Experts of a small language model.
Size: 14 layers, width 160, vocabulary 4096, 30.4M parameters.
Experts: 128 experts in each of 14 layers, 8 picks a token, a softmax router, a shared expert of 64 neurons.
Training: a variant of Adam for the experts, 5376 steps.
Below are experts of layer 10 (counted from 0) of a mixture-of-experts language model. Rows are named router (the router's row for the expert), gate (a neuron's input weights, with its number), up (a neuron's input weights, with its number) and show model dimensions 0-159. Each number is 128 + 32 x the weight over its row's rms, rounded and kept within 0 to 255.
Before each expert's rows: a language model's description of what the expert responds to. This comes from a sample of Wikipedia text that the model never trained on.

# expert 3
It responds to: Inner word pieces like ands in Grandsire, lin in declined, gan in elegans, plus byte-order marks, quotes and table headers.
router [140 179  90 145  75 110 131 209 115  70 165 126 116 146 192  80  98 133 146 130 120 117 122 118 119  83 155 188 157 126  92 107 158 124 120 148 134  88 121 125 171 113 141  93 180 167 149 112  83 149 195  81 146  99 130  87 154 177 132 180 119 140 139 181 148 132 130 141 174 130 134  82 121 149  81 135 153 167 153 161 126 153 139  87 101  95 196 201 178 124 150 144 170 119  75 177 126  92 149 177 174 134 110 136 115  64  81 124 136  90 127 119 130 123 139 186 140 102 143 116 136 154  83 114 161 129 101 161 142 142 103 149 133  70 102 171  87 100 112 160  75 115 161  44 142 122 193 137 136 122 129 113 115  78 127  93 168 115 109 146]
gate0 [ 79  91  98 142 149 118 154 170 113  93 157  79 124 112 154 117 144  86 139 121 117 107  86  80  78 114 156 108 127 149 166 109 207 107 102 139 111  94 126 158 116 111 117  53 165 112 119 114 134 109  96 129  62  99  80 146 177 107 152 142 173 159 152 108 126 148 127 142  53  98 176 122 100  88 135 115 101  63  96 126 128  91 186  53 130 124 185 121 109 176  96 111 138 120  78 179  81 144 111 146 123 153 158  99 117  90  85 115 145  85  79 116 167 125 140 194  64 135  96 122 155 133 102 143 128 166 100  79 118 130 144 166 141 153  39 121 111 140  81 127 121  57 139 107 136 108 181 121 108 102 104  85 120 103 108 124 157  93 168 120]
up0 [122 102 160 106 166 125 148 149 128  96 138  91 136  95 135  98 133  85 158 120 132 103 105  39  93  83 165 133 114  92 182 141 131 117 125 141  79  82 120  82 126 113  96  85 143  97 134 114 120  97 117 164 155 108  78 138 125  99 180 172 171 127 107 165 164 147 126 128  84 117 168 114  95  97 154 181  88  77  90 156  75  58 169  71 153 102 116 117 123 147 192 127 184  98 128 165 123 108 123 108 131 176 151  78 168 102 145 132 124 109 104 113 179 117 197 203  76 150  90  88 119 118  92 167 138  80 106 107 101  66 153 111 197 119  97 122 104 126 116 158 112  79 137 135 124  78 167 120 160  96 118 102 101  74 144 145 142 153 155 159]

# expert 40
It responds to: Commas, and, plus clause-linking words such as along, when, where, while, which, because, but, joining clauses and list items.
router [172 109 139  80 184 166 106 120 116 112  95 101 153 140 131 116 143 152 155 197 107 166 111  92 137 108 148 176 172 142 130 126 114  96 140 152 124 119 119  74 128 168 147 192 133  55 158  76 120  92  99 122 143  84 109 151 164  91 113 109 133 155 132 114 140 151 109 169 106 148 182 131  76 115 137 128 166 141 122 145  96  85 117  82  64  94 142  73 151 117 178 125 210 157 105 102 137 151 114 110 110  93  91 169 163 138 112 140 157 193 165 153 125 110 146 197 173 100 154 151 175 126 120 123 151 169  98 100 161 176 114  74  86  75 117 156 196 130 126 153 171 105 104 138 166 179 104  95 155  95 134  91 117  67 107 175 155 176 133 103]
gate0 [144 133 123 114 177  56 106 209  43 166 151  97  89 143 139 164 185 200 136 190 192 159  90 133  66 112  82 141  84 150 109 140 162 146 130 101 132 133 104 118 157 133 143  98 166 120 184 183 151 147  86 160  75 120 154 124 126 130 150 150 184 150 125 117 113 102 137 174 124 175 130 109  89 143 106 128 116 101 111 129  99 137 125 179 125 136 152 151 103 119  94 144 145 108 164 109  67 126 179  88 105 166 147 119 153 111 145 113 167 179 155 125 128 151 107 167 160 129 180 104 115  83 175 110 115  99 169 127  36 108 161 159 185 100 105 179 143 171 143 136 114 130 140 148 158 147 169 103 193 162 129  95 121 141 109 112 126 137 112  94]
up0 [128 163 126 126 158  85  71 179  85 161 181 140  90  99 175 109 190 180 134 161 133 184  93 101  77 122 104 123  97 127 107 102 146  97 150 130 141 138  45  76 171 117 138 129 151 104 129 159 179 111  86 178 100 124 143 164 132 147  81 131 140 109 170 112 140  90 141 199  95 174  76  83  85  96 193 142 102 125 121 100 136 124 110 178 137 139 136 167  86 136 127 123 138 139 113  92  65 115 143 127  94 188 182  62 159  98 140 153 123 166 128 123 116 155 100 171 152 159 165 134 174 103 116 116  98 105 155 162  91  79 152 133 129 104 115 138 140 186 113 187  98 127  80 149 179 136 153 137 130 105 104 129  83 102  73 166 126 120 137 168]

# expert 6
It responds to: Prepositions after a noun or name in narrative prose, especially in, of, on, for, during, introducing dates or places: on 15 September.
router [103 152 172 141 134 143 130 142 114 125  53 133 167 197 140 158 120 132 177 130 137 170 146 122  90 129 124 147 120 121 115 140  92  87 134 131  96 175 144 151  46 155 155 172 146  45 120 102 126 127 134 168 140 143 133 106 146  91  55  81 104 133 103 146 102 125 123  92 140 122 121 141  94 130  96 185 117 111 140  68  88 130 169 156 142 119 134  94  86 120 150  73 156 126 108 108  96 140 115 148 103 150 117 174 110 177 142 175  62 175  88 124  99  83 133 168 177 123 102 126 112  88 137  87 204  75 143 131 143 104 125 166 150 110 133 179  91 185  68 106 155 147 123  82 125  79  97 109 175 141 160 137 116  79 115 155 185 212 129 117]
gate0 [105 126  87 128 204 143 156 138 180 102 127  79 127 107 190 222 152 125 126 178 168 129 163 159 171 178  93 143  72  98 163 118 114 164  84 163 148 152 161 151  72 144  91  82 134 120 170 131 127 110 139 111  90 178 148 122 114 163 129 116 138 185  86 180 100 115  88 130  95  67 143 117  98 122 112 137 113 106  73 122 163  94 130 155 124 136 121 188 131 142 104 112 143  98 161 127 146 175 123 124 166  75 139 120  90  91 172  99 154 136 124 155 158 106 113 136 120 145 172  69 100 134 125 134 119 149 146  79 101 100 112  77 154  97 158  71 136 142  29  55 126  64 174 143 152 139 117 129 154 124 161  96 123 108 126 162 148 117 120 100]
up0 [101 148 121 153 141 130 153 138 173  66 128 107 153  95 207 196 148 145 100 148 164 117 177 166 139 173 117 156 100  91 126 139 148 160  64 159 129 154 173 151 106 140  95 104 129 140 155 133 108 121 158 148 135 173 167 109 109 129 155 107 129 138  96 133 104  71  58 101  85  95 119 101  93 133 146 132 116 103  99  89 156 151 127 171 152 112 113 209  75 100  93 140 141 113 152 153 154 130  97 149 227  94 165 136 111  98 183  81  93 133 113 131 136  82 139 121 131 125 166  99 117 164 131 143 145 117 135  70  76  96 137  50 141 129 170  97 127 108  60  22 163 100 164 131 172 115 138  90 128 130 158 118 126 126 132 131 128 163 146  82]

# expert 31
It responds to: Commas, and, that, which, with and pronouns like his linking clauses in biographical prose, such as announced that and Entertainment, which.
router [161 100 103 121 152 144 129 112 144  85  71 113 188 130  93 169 119 139 103 175 172 120 114 112  72 136 144 114 157 116 102 191 125 141  97 147  98 119 127 122 109 155 136 219  92  76 119 130 149 143  89 124 154 101  86 173 155 123 109  64 127 149 130 131 128 172 129 166 116 174  96 173 115 104 132  42 182 133 152 137 122 162 165  61  61 105  81 126 128 155 144  98 148 160 164 156 124 141 128 126 122 136  95 167  92 177  97 121 121 174 121 143 102 117 118 166 139  68 128 147 132 163 139  63  95 158 117  68 133 118 139 149  78  79 143 132 209 170 167 139 176 143 137 136 100 204 125 118 167 140 148 127 116 129 111  61 110 152  90  81]
gate1 [158 143 131 140 156 135 132 158  69 135 125 151 115  94 167 167 161 167 142 146 159 154 149  85 129 131  49  67 133 156 127 142 121 142 119 134 106 120 127 130 148  90  72 130  96 149 152 138 200 106 150 178 183  74 134 142 102 118 114 127 101 158 126 136 117 113 114 180 141  45 140 155 137 126 120  56 126 123  97  41 105 146 144 188 153 136  99 170 140  81  98  74  38 124 139  64 149 149 112 124 158 207 163 124 146  77 158  52 120 118 138 131 145  89 110 124 108 178  92  68 129 160 158 200  91  95 118 164 110 128 117 103 161 113 145  98 106 136  94 115 133  83 135 131  90 120  95 117 108 152 119 133 115 134 113 121 168 147 144 182]
up1 [148 122 135 166 142 121 192 167 147 147 102 137 124 101 115 172 141 158 159 150 138 134 112  89  70 134  95  78 169 155 108 167 213 152 134 152 111 212 133 121 150  97  95 152 111 102 141 165 191  94 163 107 148 159 114 149 114  96 103 113 110 161 104 125 135 133 124 137  90  44 126 138 153 109  80  26 132 129 156  72 139 190 136 153 169 136 103  97 139 102 165 101  91 129 132  18 148 175 142 116 180 128 148 132 102 134 109  72  97 150 138 121 136  91 116 131 123 107  99 121 124 152 141 136  89 111 179 113 122 141 130 137 124  92 146 109 120 124 102 137 139 136 131 102 108 168  98 169 162 147 189 132 187 199 159 124 169 190 131 170]

# expert 30
It responds to: Final pieces of personal names and place names, often foreign, such as ens in Jørgensen, ges in Borges, ers in Petersburg, ates.
router [147 160 121 123 100 120  67 117 110 100 156 103 127 178 121  93 105 134 154 166 135 141  94 128 101 168 139 122 200 179 110 121  96 145 125  78  89 173  67  91 130 144 116 135  94  93 106 113 160 134 153 104 151  88 159 102 197  46 159 102 219 104  94  82 185 125 104 123 165 115  56 107 147 146 141 108 142  80 123 114 124 160 166 108  86 104 167 199 180 126 139 133 146 128 110 158 101  99 157 120 148 189 173 143 154 127  77 172 124 180 125 105 119 168 143 128 130 130 169 115 166 113 115 111 186 170 121 168 141 125 104 154 114  88 115 172 114 129 162  70 121 106 131 137  71 175  86  83 126 168  90 151  95 107 128  91 122 152 163 131]
gate1 [154 102 109 131 145 159 121 107  75 203 132 124  84 113 122 163 117 100  98  97 136 152 111 106 102 120  88  86 112 169  94  88 146 154  85 128  96 117 202 125 123 182  86 111 112 137 128 143 109 227 156  91 117 137 136 110 145 161 142 132 127  99 117 168 149 120 115  99 132  55 125 161 171 121  57 196 206 186 145 132 128  98 178 132 151 116 100 164 168 178 167 129 159 137 154  71 178 105 188 145 122 122  99 105 149 101 126 110 178 168 123 115 148 113 124 125 124 125  62 138 166 115 112  97 138 160 130 129 110 101 145 116 123 112 147 146 155  51 132 172 177 149 179  88 128 121 138 113  75 158 101  95 176 138 123 182 147 109 138 191]
up1 [127 159  93  97 120 144 142  51 127 156 118 127 154 125 196 132 171 138  63  96 149 119 140 118 128 152 110  69 102 111 120 135 147 155  98  81  87 113 163 160 135 191 108 108 133 151 179 104 148 174 166 175 149 103 135 123 102 123  95 132  95 213 173 132 104 120 117 125 141 112 129 133  98 105 106 160 125 145 146 110 173 146 104 180 103 115  96 167 131 122 162  99 137 150 129  37 125 121 165 127 105 124 179  59 149  51 114 119 113 132 194 108 176 103 165 132 103 100  89 168 104 131 138 136 143 134 119 163 138 158 124  65 137 159  70  97 103 113 141  71 145 149  94 153 126 151 188  76 108 176  51 187 115  76 126 129 118 107 172 138]

# expert 22
It responds to: Final syllables of foreign surnames, place names and taxon names, such as -berg, -ova, -ina, -ura, -he in Hustache, Tsuchiya.
router [161 175  94 116 111 106 104 114 117 143 152  93 106 168  87 134  93  98 222 160 133 100 128 105 100 162 139 112 165 145 130 139  83 135  88 101  72 146 104 132 119 120 126 193  93 168 117 147  91 129 159 109 113 104  95  66 155  52 173  99 165 107 192 118 193 140 157 204 143 196  97 135 148 121 136  86  82  75 123 197 139 112 189 124 100 106 128 158 111 135 144 163 128 128 170 166  99 135 172 126 156 101 148 173 144  51 102 194 115 151  85 131  80 156 139 108 124 107 138 117 115 115  82 148 175 114 109 141  94 167 105 127 114  98  98 110 112 159 180 104  79 110 152 100 108 141  81  98 126 153 117 149 117 108 146 110 138 163 127  82]
gate1 [118  93 128 130 118 151 140 145 175 160 123 125 163 140 156 171 159 110  85 107  71 130 137 146 150  87 133 149 115 145 147 169 137  92 161 118  94  89 161 102 176  96 141 129 109 123 106 153 137  88 113 168 112 159 141 145 104 119 159 131  93 149 117  84 181 105 121 233 174 112 151 131 123  68 162 104 113  56 179 119 144 129 168 126 141 103 137 117 145 111 152  83 154  89  78 161 137 160 143 131  88 156 149 110 140 194 159 106 130 116 138 156 147 132 140 145 129 105  87 102 201  76 165 172  99 135  68 152 195 197 128 118 124 119 143 114  69 128  97 111 138  64  74 105  43 167 168  68  78 132 152 114 166 156 146 149 120 142 176 108]
up1 [155  96 135 159 167 111 124 137 116 179  99 149 134 127 153 166 145 133  88 158 101 146 202 202 121 100 126 159 128 129 103 104 115  90 152  88 128 124 154 131 145 126 137 128 117  96  97 124 128  99  97 131 135 159  75 139  99  94 133 162 129 105  81  78 157 172 183 225 181 105 105 105 155 103 184 133 165 124 129 153 121 116 134 127  94  85 150 130 164  90 129 114 176  99 100 142 136 127 178  99  88 102 115 140 155 207 166 122 110 121 148 146 133 161 125 163 135  55 149 103 113 139 139 170 118 125  87 121 142 156 148 172 122 137 158 153  74 192  89 106 148  65  83  87  60 180 170 101  92 175 199 127 112 114 142 184 145 133 177  83]